Below are experts of layer 6 (counted from 0) of a mixture-of-experts language model. Rows are named router (the router's row for the expert), gate (a neuron's input weights, with its number), up (a neuron's input weights, with its number), down (a neuron's output weights, with its number) and show model dimensions 320-383. Each number is 128 + 32 x the weight over its row's rms, rounded and kept within 0 to 255. Numbers have three digits each.
After each expert's rows: a language model's description of what the expert responds to; "gets" lists some tokens that make up at least twice as much of what it gets as of all text. This comes from a sample of Wikipedia text that the model never trained on. Tokens count by the router's weight.

# expert 2
router:133129175061121093126144143098145140120169148123113159126152168121111133077158104212142048172130182123139122097147081107109107192121100130115127204150140047138136144196138177197192065103185199
gate0:114128196146133081062134171115067125091120114139161097126179120161139169154147145136141126101091093066166156148154079088132132143086106147114080169156098100120129092086088143122083133170154143
up0:083157052117158106113132099152161197184169150127092112090129147161160086132118177162068125120105171159142101133062154138148182158123172114148173111115129146173136161121086110125163174137132159
down0:125074129157133164119141078096207189159161128114101152116122098142151110120134104117129071082084069151099081140094116100181152138173166056161144135147145162114120144150117088109110169144123122
Capital letters in acronyms. Single capital-letter tokens, mostly within acronyms, codes and all-caps names, as in LOA, JOS, Pan-STARRS, plus sentence-initial capitals like Meredith.
gets: " S", " C", "S", " M", " D", " B"

# expert 0
router:108097129165168074101160141128092082109148171147105089169119148099223107132129112148142080170171144130127140121134114137155137137171112115068123161174137040159109135129126106122106170158185140
gate0:109151122147120150178168105172099178111158142110090143130099109086115112142101093095158153115144140114134096093164156155178177138149102078129127113148139106192144181160121122157144100134147125
up0:133136141127159076123157163108084145100044096194156102130160117160117095205106058145140104132155170135136146145173106171165110088119101127146141106138130156122112127096180107131149157165177107
down0:096140142180128115123115168144110139097131106185156143108183088117145074088154095176141121140175214090186086141107126145128110126110073176131135218053147131142101163121121171158135173115135097
Prepositions and list dashes. Prepositions and infinitive "to" after verbs, also modals and line-opening list dashes, as in "part of", "managed to", "funded through", "would", "- Directed by".
gets: " of", "-", " to", " by", " for", " on"

# expert 7
router:124132179088106130076145125109145137130117105128093026176107189156140096124141139182160105128149155104150092128132084077156121120107143145081088210144127098148096144112113113160167137165114161
gate0:094162172193122092103105125133119117140146129104108141107172140140129140103176171111139113116124131143132116143126133144165062085152134166145160135195061108144134144105106097095135140137130169
up0:131128108149092145104121104155122167165112124099149119159109120114096087095148156119127116076131134144114114129131125151097122126104131193091140142159149162130184148152101093106152151155115166
down0:108092097156101135065118094097149128145162088137158200120157162146167142144121148126146121142082129116122073152193104132088133092122199174132109099123144129103098174212139081106150150138160149
Hyphens and odd fragments. Hyphens in compounds like small-town, the prefix un, LaTeX symbols, Cyrillic or IPA bytes, and fragments of Latin species names.
gets: "-", "–", "/", " un", " \"", "ac"

# expert 11
router:174059171173159081102123079133178133103185081128128163186080108125241083092123088197119098165121182095114112136154096151154149162189137131108143185159166074121117116155130098152188063151154089
gate0:061092141167079144147078099139139126154102111108164145115171115175161128078179130127088107140144125087149138093160160090157079120133085131071161155020152148094175134145167094080188130120116104
up0:161152131149155111114098079128099119162138128131089113108086159175177176101147138114119091128124155213169104093135202143075148077140127140155160158163174090122167114139182133150142146180139175
down0:070138141167110116090139095140151148127099075114089169081142112165097138073126160117109144129184142095074173076115092130130152134154132073110091145103175114173120154107179075122147099146101121
Articles and determiners. The, a, an, his, their, its after prepositions, plus adjective endings like -ial and -ional before nouns.
gets: " the", " a", " The", "'s", " an", "The"

# expert 13
router:175122216055175099092175078079103156150172118105094130172131127143222161146166161144123097147114114122182123137136121127125114095150098128141146143187148059131115134161110116195081096166128136
gate0:169126117126110116161116111103113152136096078090107090109187126111089159154139111108075127151133165094106119102128150138157128122141172148153133107170101095156101114082151185151104167165130164
up0:063145100136149139114136095096095146131119138130132133119145092122136142153150131115116085172132119174136157087098127159086154080150136107074157088120103147157117170126156116111181148125119155
down0:117059124098155123102114153127163162086142136191126140130106167142168101148118157138178097206093170117140162105122146151182094075119120179082119087131135182147106110124134123080116117146175175
Table and field delimiters. Pipe separators in tables, colons after infobox labels like Born: or Campus:, semicolons, and month names in dates.
gets: " |", "|", ":", ";", " /", "="

# expert 3
router:128127162122150117122084121132156142198146121145139086148151146124222123145173163129165102139175135181128111194127113093146184164144117159051146156160122073150079058101086065186121139164133136
gate0:079152124093076111114102084150183134134174121138161089136155113157163155222068120151166202071209110110125108167094149183172136166109098111072178115148113128145153104127135118149139126095118124
up0:204181086101149153161199128116098132133081167196099090146114151159207130126145028143103202168107124122118136111122148130138163114076126116145133123092133154155132130141122106064129162104176143
down0:144120112129126144126119122131133121073165165158132143169101142156152088069115149162131153105120125090155122130126168147192138118091126112096107189119141186130139111129108110136179135118083112
In and plural endings. The preposition in or In before a noun phrase, plus plural and noun endings like -s, -es, -ions, -ing, and during.
gets: " in", "s", "ing", "es", "ers", " In"

# expert 9
router:119115131114097086157079105129137125183100133087044116165136151114132117087104159131137106119180127082113078100122108151120108134151151136112136195202165095114136133188104108134157124139145167
gate0:146159070115170126146088108129117115194172100145043115149103103128119077134141119160115070087160120095149151100184125154143149157113144127161108141121091147176119128133083074178144126144060137
up0:152157099112142149159176074084092116137160080096123134025103119128121135119157104101109093134147087135141124119153171156108127093123131107144130159153187051156143148129112177150107079099135099
down0:131080170120119104140108131150119136130184068140149147081122147121156117093133131147169152138115083074081104145142171100152154156114108104152145146102188108091220152090173149086141155146115171
Units and table numbers. Unit abbreviations after numbers such as m, km, ft and %, plus digits and blank cells in tables and infobox fields.
gets: " ", " m", " 0", " 1", " h", " 2"

# expert 19
router:161156141061143082094083112113135148195116072160103113144091161128169109169132161136140137132113167160122125073138072157169105120172134101061127202224139103132083075127122061168141115154165114
gate0:145213153086141132085140120138115167114129136143170125129118188138190148125139149042166129136118087103077149110120093125122149124198149123124153139135146088153122162163118127153174137097107130
up0:123123117083117127141098136104120146138123158164133171131075213107132194174103141161118123141180116088085161166176160133117089127136162117116134124182151054167169128165152104127167154106120128
down0:063145115149181116066136172148167068097128133114092111145169148127168116104128160146107108124169114197108156154058171108106140099142195131153110131102174098104140162146095115120121104076167106
Pronouns as subjects. Subject and possessive pronouns he, she, it, they, who, which, his, usually followed by was, had or is.
gets: " he", " He", " it", " that", " which", " It"

# expert 4
router:166087193040167107111115087085157176116179128116067060174137155115106120138100162179124100148136120169161113115149103097174116164137098114102168127143156143107106134094123145143153097162211170
gate0:108182153093139124073153164117136102092146088109117150125074107196120115156132132157131112149129167091146232126138177135178129169140120104153123080087134162089125147096138083090149111124121126
up0:121128108127135096049138140077145149167111130084180115122103163085173159140173070117119089207142131221085152086069096115155138118137094116097118083108136148125147129099143155104064108114091147
down0:149125132123068105103126103135061117140072119156167110119163159107134172116123144183128116154104153116090143126115153117072150145147155111149115121083126166139154185138097165143077136168070103
Word-initial fragments after articles. First piece of a noun or place name after "the", "a" or "of", often one letter, as in layout, library, amount, Sarasota, Priene.
gets: " b", " L", " l", " T", " t", " p"